From a checkpoint of a small mixture-of-experts model trained on Wikipedia: 11.2M parameters.
Below are experts of layer 4 (counted from 0) of a mixture-of-experts language model. Rows are named router (the router's row for the expert), gate (a neuron's input weights, with its number), up (a neuron's input weights, with its number), down (a neuron's output weights, with its number) and show model dimensions 0-127. Each number is 128 + 24 x the weight over its row's rms, rounded and kept within 0 to 255.
Before each expert's rows: a language model's description of what the expert responds to; "mostly gets" lists some tokens that are sent to it at least half of the time. This comes from a sample of Wikipedia text that the model never trained on.

# expert 40
What it handles: Numbers in sports tables. Numeric cells and spaces in pipe-delimited tables, especially league standings with wins, draws, losses and points, such as | 2 | 6 |.
mostly gets: " Pts", " +", " medalist", " −", " ±", " ."
router [ 99 107 115 116 169 124 122 141 103  77 155 117 136 222 106 111 120 151 130  90 119 132 183 152 121 160 132 150 120  98 116 105  89 151 142 128 119 127 142 135 139  96 122 111 168 131 106 121 112 133 145 144 121 121 154 114 133 125 142 138  80 124 114 131 151 147 129 141 174 154 135 118  99 150  81  89 123 134 105 106 124 106 142 155 123 155 124 144 146 139 122 133  94 126  96 121  78 120 157 120 125 123  99 124  46 133 151 102 140 137 156 129 162 159 118 119 109  93  97 131 150 133 126 116 154 119  94 150]
gate0 [108 167 124 108 107 147 171 107 122 128 108 151 113 105 127 123  91 134 148 128 106 137 143  93 166 102 171 115 193 115 122 118 112 103 134  98 128  97 106 127 109 111 134 135 159 131 121  77 115 128 162 124 137 158 128  97 120 136 124 128  69 140  93 114 135 108 149 150 126  98 143 142 144 136 158  94 160 139 133  86 151 117 122 126 119 132 158 143 130 117 176  96 114 137 116 106 161  84 105 132 119 133 113 178 172 107 116  95 171 115 174 156 120 157 133 136 129 132 120 141 134 155 163  99 106 177  87 114]
up0 [129 168 140 176 156 122 134 112 146 132 123 161 139 119 157 140 129 109 145 114 189 137 118  87 130 109  99 113 145 129 124 145  84 127 102 169 148 116 169 116 131 134 147 155 122 126 121 199 107 124 100 153 106 141  93 171 156 134 166 129 149 109 149 128 126 157 128 150 108 105 148  82 128  87 128 142 106 129 156 126 128 131 112  64 106  76 128  96 125 134 107 122  95 137 145 116 160 147  89  93 102 145 130 152 116 129  96 160 102 100 101 102 129 112 141 130 115 172 113 130 118 139 162 165 111 122 145 133]
down0 [140 135 133  92 143 141 119 130 131  90 122 144 185 132 132 107 166 132 110 171 153 131 136 138 114 103 158  96 162 139 138 106 154  74 149 136  89 139 141 105  92 142  81 121 142 122 109  95 140 164 118 132  98 127 132 134 126 135  97 120 128 118 137 175 164 126 130 120 150 158 129  97 113 108 111 154 125 118 100 107 148 105 166 108 164 148 114 147 130 130 148  99 142 113 151 144 104 100 174 173  99 125 141  82 186 112 140 129 135 106 121 141 119 139 166 160 121 128 147 141  99  75 127  77  88 122 132  98]

# expert 62
What it handles: Markup and separators. Section markers ==, table pipes, line breaks, colons and list dashes structuring wiki headings, tables and infobox lines.
mostly gets: "==", "===", " sh", " Clade", " Votes", " Species"
router [112 145 130 111 175  93 156  99 139 107 125  73 103 173 108  87 108 164 133 120 113  99 152 159 107 137 147 169 126  74 125 143 100 164 135 131 172 113 110 161 138 116 121 147 159 125 113 130 129 101 133 103  64 125 128 115 103 118 143 146 110 122  96 129 144 114  89 118 131 109  94  81 132 123  92  92 129 132 169 122 116  67  95 154 141 146 111 139 142 149 123 128 123 124 110 110 121  84 134  99 132 134 120 149 126 121 133 103 110 135 176 121 141 140 155  97 153  74 102 133 144 136 120  88 142 138 138 117]
gate0 [132 138 118  71 112  93 131 112 131 112 150 148 138 141 141  79 137 122 148 129 137 139 153 128 169 100  65 162 164 177 118 122 101  96  90 151 136 104 131 149 162 143 161 108 136 125 152 142 123 165 171 127 116 129 129 117 116 137 136 187 109  91 138 125 177  98 142 162 141 128 127 126 133 118 134 125 132  71 103 114 127 162 141 175 130 118 159 142 155 105 113 133  94 123 167 130  96 123 135 104 119 105 135 145 132  71 121 127  96 139 105 131 130 140 136 130  90 122 149 176 137 150 147  91 169 129 133 130]
up0 [129 124 159 133 134 131 147 153  94 159 132 106 151  83 148 164 140  89 119 172 150 151 113 145 141 100 108 120  93 130 103 175 151 114  84 144 120 104 126 112 129 141 129 141 142  89 160 173 145 116 132 136 125 125 150 109 138 107 159 169  91 123 138 120 131  97 154 128 130 129 176 141 123 116 153 156 137 125 141 160  90 121 106 151  80 129 121  99  94 102 122  89  86 128 130 137 166 138 113 115  66 144 105 141 147 151 132 147 169  87 136 126  92 111 179 163 102 124 134 125 101 112 152 102 155 152 134 116]
down0 [145 146 175 121 152  90  96 100 106 104 143 130 118 163  93 117 143 139 177 131 150 111 157 151 184 103 147  91 145 177 117 141  88 112 128 114 123 141 130 117 105 144 131 120 107 125 154 106 145 198 107 124 136 118 130 128 136 135  89 115 123 129 128 137 140 126 130 120 153 177  96 139 113 158  87 144 163 117 125 105 141 128 117 137 109 110 152 157 103 128 126 132 115 154 123 117  64 131 115 143 139  99 164 167 153 156 128 144 187 105 121 138 135 121  90 110 139 161 102 135 112  73 153 118 109 116 100 105]

# expert 24
What it handles: Table cell separators. Pipe separators and cell starts in wiki tables, especially after season years in football career stats, such as 2015–16 |.
mostly gets: "',", " Best", " And", " MF", " FW", " Gu"
router [ 98 142 109 130 121 103 171 118 163 120 109  78 122 185  94 165 111 155 124 118 116  85 141 129 115 166 141 147 134  86 129  92  88 159 121 154 129  90 150 148 150 137 146 106 179 153 115 110 126 101  98  96 122 114 128 108 122 112 142 142 113 132 111 130 159 143 135 113 150  74 107 122  80 156 115 126  70 156 139 109 146 128 127 131 140 129 134 130 130 154  93 133 123 120 125 105 101 110 171 136 117 123 126 124  93 147 143 111  98 130 122 124 189 129 179 154 115 116 113 119 134 127 111 122 179 161 120 168]
gate0 [101 123 105 116 165 146 136 161 131 146 144 117 102 127  89 167 142 110 157 154 152 127 126 111 112 165 139 156 127 115 120 134  69 163 111 135  95 148 145 128 143 122 183 111 164 137 103 127 146 140 118 147 169  74 157 140 102 111 170 103 146 144 125 135 154 151 126 101 140 128 100 114 150 150 162 158  94 122  84 116  95 129 142 117 109 129 150 122 107 109 159 129 109 103 144 110 138  86 113  42 135 124 143 126 139 112 160  67 127 128 134 140 109 131 119 154 153 142 139 179 145  98 115 136 114 121 129 150]
up0 [145 138 155  99 125 113 124 115 119 104 168 141 139 142 191 102 127 126 140 106 119 113 127 153 114 101 111 156 159 178 144 115 178 139 145 131 174 137  91 113 112 139 134 151 112 103 145 157  75 136 138 122  99 120 134 200 119 174 116 123 114 121 156 131 108 116 128 142 118 137 118 111  98  86 117 151 122 135 109 132 108 130  95 145  77 113 116  86 160 123 120 115 102 135  94 130 107 181 126 155 153 129 107 125  79 171 112 131 112 127 156 100 116 119 131 104  68 132  98 132 152 142 142 154 153 127 149 134]
down0 [130 119 127  91 172 139  97 121 127 127 128 147 128 131 165 124 137 116 138 112 146 133 121 166 134  92 131 144 145 117 102 142 121 152 138 114 105 137 108 128 113  94  77 147 121 122 131  80 209 151 138 144 146 127 148 130 137 129 136 137 122 154 110 125 125 123  84 122 130 126 123 134 135 131 128 101  99 100 175 136 109 156 150 167 118  84 141 114 114 110 155  91 120  90 129 162 133 141 133 106 139 134 144 179  78 188  91  75 123 157 144 133 154  94 111  70 136 166 169 101 127 121  98 140 132 109 114 147]

# expert 3
What it handles: Spaces before numbers. Bare space tokens and subscript markers just before numbers in tables, dates and citations, as in on 21 August, PS_{88}, | 154 |.
mostly gets: "_{", " ", "iper", "-g", " diss", " magn"
router [103 141  83  88 131  87 174 132 153 113 160  88 156 188 118 102  93 112 130 119 106 112 168 175 109 152 149 133 135 121 145 108  98 156 127 130 142 103 123 128 121 105 147 124 178 110 119 154  89 139 131 123  76 106  92 140 131 113 137 126 115 115 111 112 128 167 135 155 142  98  83 101 104 121  84 123 112 103 102  95 126 108 136 153 114 137 116 112 134 147 141 157 121 118 113 125  95 114 170  87 157 123 157 112  58 120 140 136 105 144 127 128 156 128 119 105 145  96 123 127 135 138 109 132 168 136 107 161]
gate0 [124 102 125 146 133 105 135 126 153 115 134 162 171 128  97 109 141 150 126 131  96 106 152 139  96 111 154  97 147 113 120  95  97 138 134 128 126 118 144 140 123 147 137  96 138 124 108 117 142 121 145  98 184 202 117  96 100 195 176 150 157 161 122 122 122 101 128 119 109 119 122 126 169 149  97 146 150 111 104 156 120 123 146 143 125 137 165 100 139 171 118  91  89  80 107  95 120 129 139 139 153 131 164  92  87 125 151 150 103 110 152 141 111 107 106 112 143 101 150 115 162  96 163 108 137 155 120 138]
up0 [126 153 147 159  90 109  96 120 155 140  91 142 142 130 179  89 128 144 118 142 130 115 103  89 104 121 114 111 139 116 132 152 121 106 144 131 118 163 138  87 106 136 104 123 133  54 166 144 127 179 110 100 165 132 131 123 129 111 154 124 157 119 137 118 151  73  88 106  82 144 118 136 153 132 107 139 131 139 137 151 125 179 139 112 141  85 132  84 130 138 148 156  96 134 121 131 100 161 156 144 135  94 186 152 149 128 118 121  90 149  99 122 122 127 104 133 122 134 140  90  99 116 124 156  95 112 161 104]
down0 [135 132 129 185  92 158 156 109 129  90 121  84 133 114 128 122 101 166 142 124  76 127 121 120 120 130 115  98 138 143 111 151 141 124 119 108 138 151 150  94 159  99 116 124 163 128  98 115 126 119 152 133 120 101 173 124  98 127 123 156 115 154 104 200 124 185 101 142 160 104 153 109 118  90 152 141 143 103 125  84 111 121 167 137 111  88 150 168 122 147  82 128 110  99 114 102 177 149 101 124 169 130 118 126 152 161 128 142 120 127 147 136 165 127 120 104 140 149 127 121 114 149 121 149  90 129  92 139]

# expert 51
What it handles: Romance word endings. Endings of Spanish, Italian, French and Portuguese words and names, such as Du-om-o, Buen-os, L-es, Sil-va.
mostly gets: "ico", "ét", " Los", "ux", "ude", "ardo"
router [ 68 135 103 118 112 101 138 148 136  83 150 145  89 175 134  98 117 167 156 102 128  91 163  95 146 165 111 116 163 106 147 119 118 159 170 153 155 134  95 145 132 133 141 112 147 141  86 127 109 135 174 133 114 148 132  96 127 141 127 136 132  76 119 145 165 134 125 118 140 106 132 101  67 129 103 135  66 117 151 114 128 140 109 177 151 143 108 103 182 179 129 119 153 137 133 154 124 137 142 124 130 116 142 139  83 128 125  90 118 129 132 127 149 124  98  90 121 128 116 168 130 132 131 123 107 120 106 128]
gate0 [111 117 149  98 114  88 111 138 140 166 149 158 138 110 121 126 159 109  81 158 132  93  77 147  69 132 113 157  97 162 101 138 118 102  86 146 144  98 172 147 135 105  95 165 111 115  85 131 123 103 154 146 116 118 123 121  96 124 130 131 105 123 135 133 103 140 118 136  79 173 112 137 146 159 135 154 100 146 132 126 126 103 110 167 123 143 104 117 118 172 110 105  89  90 108 102 112 148 103 116 129 118 122 137 120 166 145  85 106 167 127 135 131 158 135 100 141 122  93 138  70 123 122 161 131 126 140 143]
up0 [139 172 126 152 119 135 129 142 117 137  92 129  94 117 119 128 125 147 127  84 108 179 124 146 135  96 138 146 210 148 153 143 139 106 157 107 130 107  95 139 113 145 127 111 141 159 100 143 125 132 130  83 135 144 120 110 164 174 118  99 154 152 113 103 147 134 111 139 141 114 155 107 132  89 119  99 124 166 171 125 139 136 153  85 126 105 137 167 107 120 119 136  98 172 103 147 169 122 162 179 138 153 111 121 137  92 145 183 142 106 122 121  92 129 103 177 109 114 130  93 143 122 123 106 131 119 104 111]
down0 [143  88 128 130 138 121 105 130 158 121  91 168 146  95 119 147 127  90  98  88 147 118 117 164 120 126 109 176 102 131  89 142 103 125  98 113 137 123 104 120 116 128 147 130 127 123 111 114  75 119 117 131 118 126 160 135 146 141 121  69  82 156  96 143  65 199 140 120 153  89 125 131 149 113 149 107 145 122 139 129 110 159 126  92 129 132 167 155 125 107 132 125 108 167 142 175 137 122 162 147 123 127 164 139 126 148  96 134 136 156  96  98 144 133 123 128 130 105 136 118 155 130 129 136 135 174 176 172]

# expert 44
What it handles: Table cells, name fragments. Spaces, digits and letter pieces inside table cells and sports scores, and pieces inside proper names, such as Del|c|ambre, Sl|ip|knot.
mostly gets: " −", " South", "oan", " +", " Bal", " Democratic"
router [ 80 121  70 124 152 107 156 122 162 116 139  70 105 185 119 145  86 159 134 121  94 125 132 134 103 157 120 134 165 111 119 114  93 140 169 130 139 121 137 149 124 114 131 133 176 137 125 108 117 109 166 177 119 161 141 107 108 115 134 145  95 120  70 120 155 141 127 129 154 118 122  80 105 117 112 147 138 118 129 120 164 116 128 141 128 154 142 146 173 146 128 132  99 109 122 137  91 121 153 123 136 136 107 140  61 138 130  84 134 137 142 143 152 145 129 124 157  96 115 146 139 154 161 177 138 127 106 164]
gate0 [141 147 110 131 161 127 117 142 121 111 147  87 124 123 143 121 162 162 177 135 182 111 149 139 122 110 150 126 130 170 173 116 102 119 128  76 150 134 110 114  66 118 144 137 131 153 171 122 118 101 112 141 147  74 138 101 106 140 149 148 134 144 100 128 122  87 105 126 138 140  85 108  89 111 152 138 140 165 117 140 130 143  94  86 156 158 131 118 141  75 117 154 139 123 100 112 113 145 157 128 142 147 150 100 156 156 132 126 165 150 103 114 175 123 156 124 108 117 104 101 179  99 152 128 150 126 132 109]
up0 [145 132 128 109 112 116 118 137  82 143 143 142 145 130 125 106 110 114 110 155 142 151  99 157 141  90  93 130 124 113  96 110 151 148 121  86 150 142 127 160 146 166 114 123 148 167 135 166 131 174 135  67 147 195 163  99 130 112 127 112 136 153 177 146 110 127  98 135 115 124 109 133 115 141  85 146 132 132 145 103 110 133 111 158 150 114 137 112 117 114 137 183 125 146 143 118 109 138 119 169  94 140 180 138 130 144 113 117  98  91 118 187  99 182 128 190 125 118 136 114 105 109 116 131 134 128 114 130]
down0 [143 105 145 139  86 115 110  85 127  75 133 108 127 115 105 117 139 153 126 119  89 121 203  61 140 156 142 136 143 152 141 139 115 138 141 146 119  99 100 106 137 157 154 127 156 115 124 138 134  72 129 151 216 123 145 120  87 120 125 135 118 141 170 136 154 126 114 112 119 135 176 144 109 115 110 121 169 113 139  83 115 154 132 104 136 127  97 124 150 140 126  95 162 155 116 127  78 170 119 129 143  73 141 127 110 134 119 111 141 109 119 120 115 134 122 112 134 155 137 120 127 141 127 167 136 120 128 154]

# expert 39
What it handles: Dashes in ranges. En dashes between numbers in scores and year ranges, like 87–93, 1801–1894, (1788–1792), mostly in sports result tables.
mostly gets: "–", " (#", " Sus", " Os", " Mos", " Program"
router [112 135 125 103 160 117 168 143 110 101 158 109 121 213  92  81  62 142 107 109 146 122 151 181 124 161 104 130 121  88 132 139 124 174 124 171 169 119 155 129 152 129 137 111 139 143 122 133  84 138  96 124 142 105 171 125  93 142 113 140  84 126 117 107 155 158 125 131 145 127 118 108  93 134 121 122 126 136 117  93 118 106 142 133 109 154 126 137 149 145 108 131 106 126 119 134 110 101 146 135 135  98 115 122  65 129 165 104 147 141 128 147 129 147 142 117 127 110 111 122 150 121 177 125 130 123  88 175]
gate0 [111  77 151 148 120 157 134 112 110 143 166  96 118 141 112 102 168 184 136 122 160  87  99 128 126 113 128 119  93 170 105 116 142 122 158 186 132 132 158 111 137 143 166 108 117  97 134 130 122 146 103 147 124 147 159 148 121 159 150 149  91 111 118 123 102 142 125 126 166 157 153 186 121 134 139 125  90 162 140  96 128 122 129  72 136 150  98  99 137 158 130 146 133 107 156 114 151 117  94 121 145 119  97 149 115 157 110 108 131 143 111  83  94 180 142 132 137 128 138 104 110  99 147 126  87 119 137 102]
up0 [185 119 137 124 106 110 137 140 142 125 111 133 142 125 155 134 113 131 169 181 111 166 114 114 180 101 141 137 139 129 125 139  99 151 129  93  97  73 124 136 135 131 102 119  93 144 116 123 128 133 126 130 138 192 108  75 126 118 120  69 151 150 129 140 183  80 159 108 129 119 118  93 127 107  78 143 128 146 112 154 104 131 139 109 138  89 152 124 102 140 121 123 116 130 132 106  82 175 173 130 118 134 129 106 115  75 137 125 161 120 129 143 119 138 172 118 123 158 114 126 151 118  94  95 126 131 111 116]
down0 [134  99 107 121 133 155 110 115 116 124 144 157  80  72 160 151  76 139 177 145  90 170 128  92 163 171 106 148 124 127 116 120  98 139 164  86 131 123 131 107 108 143 152  76 180 141 100 113 141 115 101 123 132 131 126 127 147 131 148 123 144 105 128 137 118 167 119 114 164 112 140 108 114 105 143 114 112  96 160 108 132 140 122 156 136 120 170 161 111 115  97 156 161 133 123 136 100 128 140 101 165 134  92 133 127 127 158  96  86 129  99 138 148 118 145 106 133 140 118 163 124 162 138 155 113 103 154  74]

# expert 18
What it handles: Word-initial fragments. Short subword pieces right after a capital letter or word start, such as O-il, O-mon-ia, Ch-ron-icle, plus middle digits in long numbers.
mostly gets: "mon", "ron", "Le", "il", "bra", "per"
router [ 92 102 117  94 154  67 109 169 182 116 159 138 115 192 139  86 148 144 152 112 116 106 155 110 107 113 145  99 141  99 148 136 131 156 165 153 136 123 117 134 136 148 109 111 150 148  88 101 125 106 132 133 115 123 113 167 121 140 137 105 136  75 121 131 159 125 105 154 116 135  93 140 112 158 115 159 109  93 137 128 139 108 153 162 125 181 120 121 191 158 122 118 137 121 119 140  91 142 118 163 145 123 144 103  73 104 133 124 108 154 132 129 137 172 147  92 123  92 104 136 117 146 132 135 129 118 131 107]
gate0 [131  81 135 147 124 155 162 101 127 180 117 116  88 131 134  83 171 138  88 131 166 162 163 107 143 167 117 115 117 177 125 136  99 128 140 145 141 164 147  95 115 122 150 150 119  97 122 138 118 139 128 113 105 127 135 132 110 110 103 168 117 132 129 160 174 108 108 123  85 126 107 149 119 130 129 172 166 110 149 105 130 190 106 142 155 125 127 104 184 115 127 130  83 146 108 142 139 143  71 148 101  96 140 139 150  98 116 129 149 120 121  98 161 114 141 149 135 132 133 128 128 157  98 111 108 113  99 104]
up0 [115 173 121 115 177 129 114 132 131  97 124 129 153 129 136 127  97 133 112 136  95 141  91 145 175 134 126 127 171 135 110 125 155 124 109  91 163 117  87 150 148 153 124 111 124 162 153 182 128 103 109 121 103 114 101 138  96 100 126  71 109 176 153  88  98 138 119 151 155 136  97 142 153 130 147 152  95 161 153 129 153 161 106 107 154 109 108 134  99 135 121 173 135 122 111 135  99  97 149 108  83 185 127 131 148 112 138 143  90 127 122 127 130 162 103 118 156 116 120 124 106 129 145 114 152 117 184 114]
down0 [102 128 101 102  95 131  97 140 145 104 145 102 151  99 136  82  93 120 103 146 112 159  89 175 140 111 183 114  88 145 145 122  86 159 127 150 144 176 126 139  89 122 165 132 148 162 144  84 135  84 122 132 137 148 157 130 150 165 133 145 135 110 123 148 126 127 140 135 159  54 123 141 107 135 104 121 188 142 107 137 102 115 145 116 113 135 125 109 111 138 128 163 114 140 113 101 135 122 126 139 161 117 165 106 143 145 123 120 157  87 130 155 129 133 105 148 104 128 123 131 109 100 176  82 137 130 146 146]

# expert 52
What it handles: Table headers, pronoun subjects. Header cells in tables, such as Source, Date, Votes, Candidate, Title, plus sentence-initial pronouns He and she.
mostly gets: " %", " MPC", " Candidate", " Votes", " Date", " JPL"
router [118 140 141 127 174  98 133 110 124 126 157 117 132 207  89 123 119 168  98 163 130 105 132 158 124 166 147 139 128  86 133 129 100 172 127 123 149 108 152 156 125 108 110 135 142 102  89 119 131 119 128 136  82 135 127 149 132 128 138 124 117 117  86 137 151 142 110 121 118  86 143  94 145 143 123  95  99 131 123  83 143 118 114 156 136 165 139 126 125 112 108 127 125 140 118  85 117 112 131  97 128 120 143 137  73 137 130 117 154 157 159 174 130 130 134  90 152  85 100 129 140 134  82  94 178  98 125 185]
gate0 [118 133 103  92 124 138 220 130 174 155 118 141 161 141 163 184 143 146 119 126 131 145 117 123 103 164 161 117  96 120 111 146 134 136 106 147 117 122 168 110 114 106 121 132 103 140 135 103 151 107 149 117 111 151 124 129 192 107 130 147 144 102  84 131 152 130 143 147 152 123 124 133 150 103  88 162 126 130 164 109  99 130 151 144 109 137 129 122 115 135  70 157 134 150 144 111 117 116 121  59 144 123 133 142 130 122 130 132 147 173 125 180 160 178 108 109 118 123 143 109 113  95 144 145 132 112 112 132]
up0 [128 120 126 135 131 100  58 112  70 111 149 157 117 106 130 100 103 103 158 124 148 138 129 115 166 120 114 142 126 149 135 100  95  91 132 132 113 128 101 126 169 173 159 140 115 127 120 149  88 169 119 107 158 118 121 123  79 132 135 132 104 144 186 101  90 117 133 135  94 152 135 135 129 145 159 151 153 116  96 166 150 125 126 103 138 157 122 101 129 122 149 134 144 118 118 140 136 112 156 187 106 150 103 138 133 135 126 114  89  78 118  69 100 107 129 154 117 124  91 121 155 153 121 146 110 150 150  98]
down0 [102 128 124 125 139 149  98 119 148  99  95 167 149 198 134 171 103 140 119  94 139 106 148 133 106 124 165 134 158 105 128 133  77 167 104 113 161 120 130 116 137 155 136 145  94 175 128 102 100 146 176 119 141 110 147 131 149 183 131 152 147 141 107 122 140  91 100 126 129 144 105 108 137 146 162 101  92 110 116 103 129 104 132 105 121 135 109 125 133 119 124 108 159 148 119 129 121  98 133 141 119 160 129 128 113 139 137 124 159  94 195 137 132 134 158 144 150 139 122 122  98 106  97  70 158  88  98 154]

# expert 41
What it handles: Foreign name endings. Later syllables of South Asian, Arabic and Greek names and place names, such as Parthas-ar-athy, Hasmone-an, Vasili-ad-is, plus institution words like Assembly.
mostly gets: " Assembly", "ya", " Police", " L", " Ir", "ization"
router [ 74 134 109 109 171  66 118  95 139 103 126 101 131 192 114 118 121 150 141 132 111 109 176 148 141 144 140 147 146  91 146 130 120 140 135 158 111 108 132 167 167 111 153 126 163 130  80 151  87 120 145 118 119 106  96 125 129 163 105 145 112 127  71 119 169 137 144 150 134 120 152  87  95 130 115 133 107  92 126 103 104 132 114 131 142 148  99 119 189 147 133 118 116 110 110 149 114 104 154 126 128 143 133 116  58 147 136 123 111 126 158 156 141 134 136 123 139 114 110 113 152 161 141 100 144 125 124 166]
gate0 [ 73 124 101 132 142 141 119 130 108 137  75 120 117 146 132 161 126 137 102 137 112 104 133 116 151 116 128  99 167 107 104 144 102 110 114 151 130 141 131 163 114 138  80 123 140 159  86 148 160 112 105 127 154 121 147 134 151 102 114  97  78 100 117 111  74 139 129 165 130  92 103 161 104 152 178 130 161 134 109 106 126 129 104 141 106 129 115  93 113 117 119  91 126 141 128  97 140  92 112 134 146 104 124 171 180 122 176 111 154 149 100 119 146 106  87 160 130 130 151 132  76 158 114 144 117 113 137  92]
up0 [ 97 131 128 161 124 156  40 115 133 118 121 124 131 144 181 128 163 155 130 143 126 108 106 126 127 105  89 137 150 112 155 154 132  95 160 171 147 168 154 126 106 173 145 121 142 134 129 159 145 121 118 142 173 129 144 183 177 118 136 129 131 133 150 116 153 109 105 170  91 127 137 130 121 106 143 159 118 129  83 111 135 138 109 108 109 126 111  79 130 119 140 137 131 145 167 107 140 148 118 116 135 148 111 182 131 180 105 128 153 127 133 106 151 100 149 127 111 123 169 134 118 156 140 172  95 119 146 124]
down0 [120 122 109 137 163 133 147 135 104 181 114 149 155 112 143 176 153 110 143 130 114 178 103 167 117 102 170 140 142 134 124 161 135 133 101 104  89  86 143 142 133 124 137 154 109 130 142  72 122 161 140 108 145 130 120  85 107 129 120 121  44 166 107 118 133 117 145 121 141  67 121 137  82 129  92 130 113 135 111 161 136  86 182 154 150 124 147 140 148 127 122 122 129 113 114 109 126 110 120 146  88 129 106 136 145 144 156 124 139 121 145 128 129 139 103 142  99 115  90 124 124 103 135  85 147 153 126 177]

# expert 14
What it handles: Mid-word suffix pieces. Inner and final pieces of technical or foreign words, taxonomic names and surnames, such as Lithobiom|or|pha, Zaytse|va, Therapeut|ic.
mostly gets: "°W", "',", "%;", "rome", "ic", "iform"
router [ 76 128 126 119 129  77 145  85 128 133 128  92 104 199 123 135 137 156 158 103 116 115 156 115 145 157 142 117 152  77 124 131 123 157 121 132 152 109 122 153 142  83 141 115 172 139 105 155 117 139 110 126 120 151  98 151 138 149 101 148  91  95  80 133 153 115 133 157 155 132 125 107 108 174 120  87 102 102 126 104 159 126 128 140 146 135 116 151 194 150 142 148  96 101 108 143 103 123 150 112 147 105 139 111 106 106 142 141 121 122 165 155 158 129 106  95 139  90 111 153 170 151 135 100 139 122 132 118]
gate0 [139 145 113 165 141  89 141 123 115 113 169 111 183 117 136 132 131 153 139 170 167 112 146 132 115 133 139 143  83 130 125 152 133 121  98 112 149 107 180 101 116 152 120 120 122 143 155 131 119 116  85 131 149 140 171 125 144 123  95 122 124 152  93 149 120 110  77 126 137  75 115 132 100 125 112 105 178 148 125 121 155 105 124 106 122 132 103 135 107  89 138 144 140 117 152  90  96 102 130 144 118 137 103  98 124 171 124  76 117 146  96 145 130  75 144 158  73  90 143 108 113 103 137 109 118 181 129 115]
up0 [ 93 104 100 112 121 148 134 130 110 141 133 133 107 133 158 125 141 128 121 106 133 180 123 126 142 106  98 114 167 126 135 136 109  57 158 147 136 150 148 118 127 120  90 137 141  79 123 162  71 124 111 132 152 147 119 174  99 138 113 153 123 138 137 105 107 152 134 122 129 108 128 128 135 134 162 185 100 103 150 146  83 158 121 134  99 110 140  98 115 105 110 102 116 144 123 159 176 152  97 138 121 120 121 178 116 174 148 115 146 125 109  75  87 105 147 108 117 125  73 147 123 145 131 159 120 123 141 172]
down0 [168 161 144  82 164 103 106 174  87 131 134 107 145 182 136 155 119 121  88 127 169 128 133 146 118 166 125 156 117  80 141 149 125 157 103 103 150 107  99 147 136 144 119 111 168 106 140  95 114  84 110 134 149  88 144 137 155 117 120 131 129 170 132 171 177 126 165  98 140 123 132 121 121 105 137 105 128 136  90 114 154 112 119 139  95 164 108 130  95 113 143 138 107 157 115 140 112 151  69 149 140 104 123 101 137 137 134 159  95 141 122 121 101 123  93 137 148  98 150 119 121  78 124 116 108 126 125 148]

# expert 25
What it handles: Adjectives after determiners. Adjectives and quantifier words right after the, a or his, such as same, main, own, largest, said, possible.
mostly gets: " same", " this", " one", " another", " main", " largest"
router [126 136 122 128 148  91 169 161 156 121 143 126 124 154 126 117  84 158 151 112 110  99 159  92  57 157  96 120 137 103 116 115 102 116 135 164 119 121 116 139 125 106 164  91 137 153 104 124 128 108 169 136  92 114  91 106 126 158 129  95 124 114  99 133 138 116 154 158 139 138  88 153 133 167 130 107 120 116 135 119 148 131 177 158 168 182 120 150 166 150 153 128 144 113 114 131 108 102 165 106 146 134 143 102 100 139 115 130  87 170 144 118 142 138  93 120 159 125 146 128 148 140 127 109 178 118 162 164]
gate0 [155 145 155 142 126 144 151 150 125 100 118 138  80 141 163 165 108 133 130  73 133 115 139 120  95 156 129 139 143 132 151 141  70 112 176 169  62 170 128 112 111 104 122 129 135 128 128 104  98 130 133 153  81  96 115 114 180  99  94 128  86 137 116 113 136 106 132 167 110 149 125 127 117 137 128 120 124 136 115 138 128 123 145  77 115 130 145 105  99 134  99  87 146 128 136 136 119 145  98 145 104 146 156  91 123 123 144 124 125 134 112 154 123 148 171 154 152 105 165 172 172 116 157 152 148 154 129  97]
up0 [172 150 149 134 139  92 174 132 122 136 161 150 141 110 112 142 134  88 160 133 123 137 114 145 110 147 153 127 127 100 124 120 122 108 161 134 160 151 156 109 154 140 143 104  88 110 131 122 106 112 128 176 125 110  85 156  95  82 122 145 109 171 141 154 107 144 123 115 179 147 102 147 138 142 135 133 115 149 129 165 128 144 145 151 143 107 172 117 143 146 109 114 131 132 137 111 125 128 122 171 125 173 142  70 204 102 128 119 118  97 119  76 108 125 143 183 155 124 138 128 145  93 148 106 102 158 127 141]
down0 [163 144  90 166 139 145  99 149 141 146 127 137 132 130 149 126 115 105 168 147 148 106 120 137 126  97 172 148 119 113 133 141 137 155 112 132 111  74 130 131 161 165 142 130 129 144 166  99  98 139 107  94 150 100 164 113 134 102 103 137 141 153 107  64 127 140 118 142 159 116 101 135 109 149 108 123 150  97 150 143 125 175 107 124  85 129 116 145 113 100  89 118 140 129 163 131 136 126 119 141  92 135 106 128 118 135 117 110 101  94 157 174 152  87  74  94 174 154 108  87 137 120 166 133 164  99 129 141]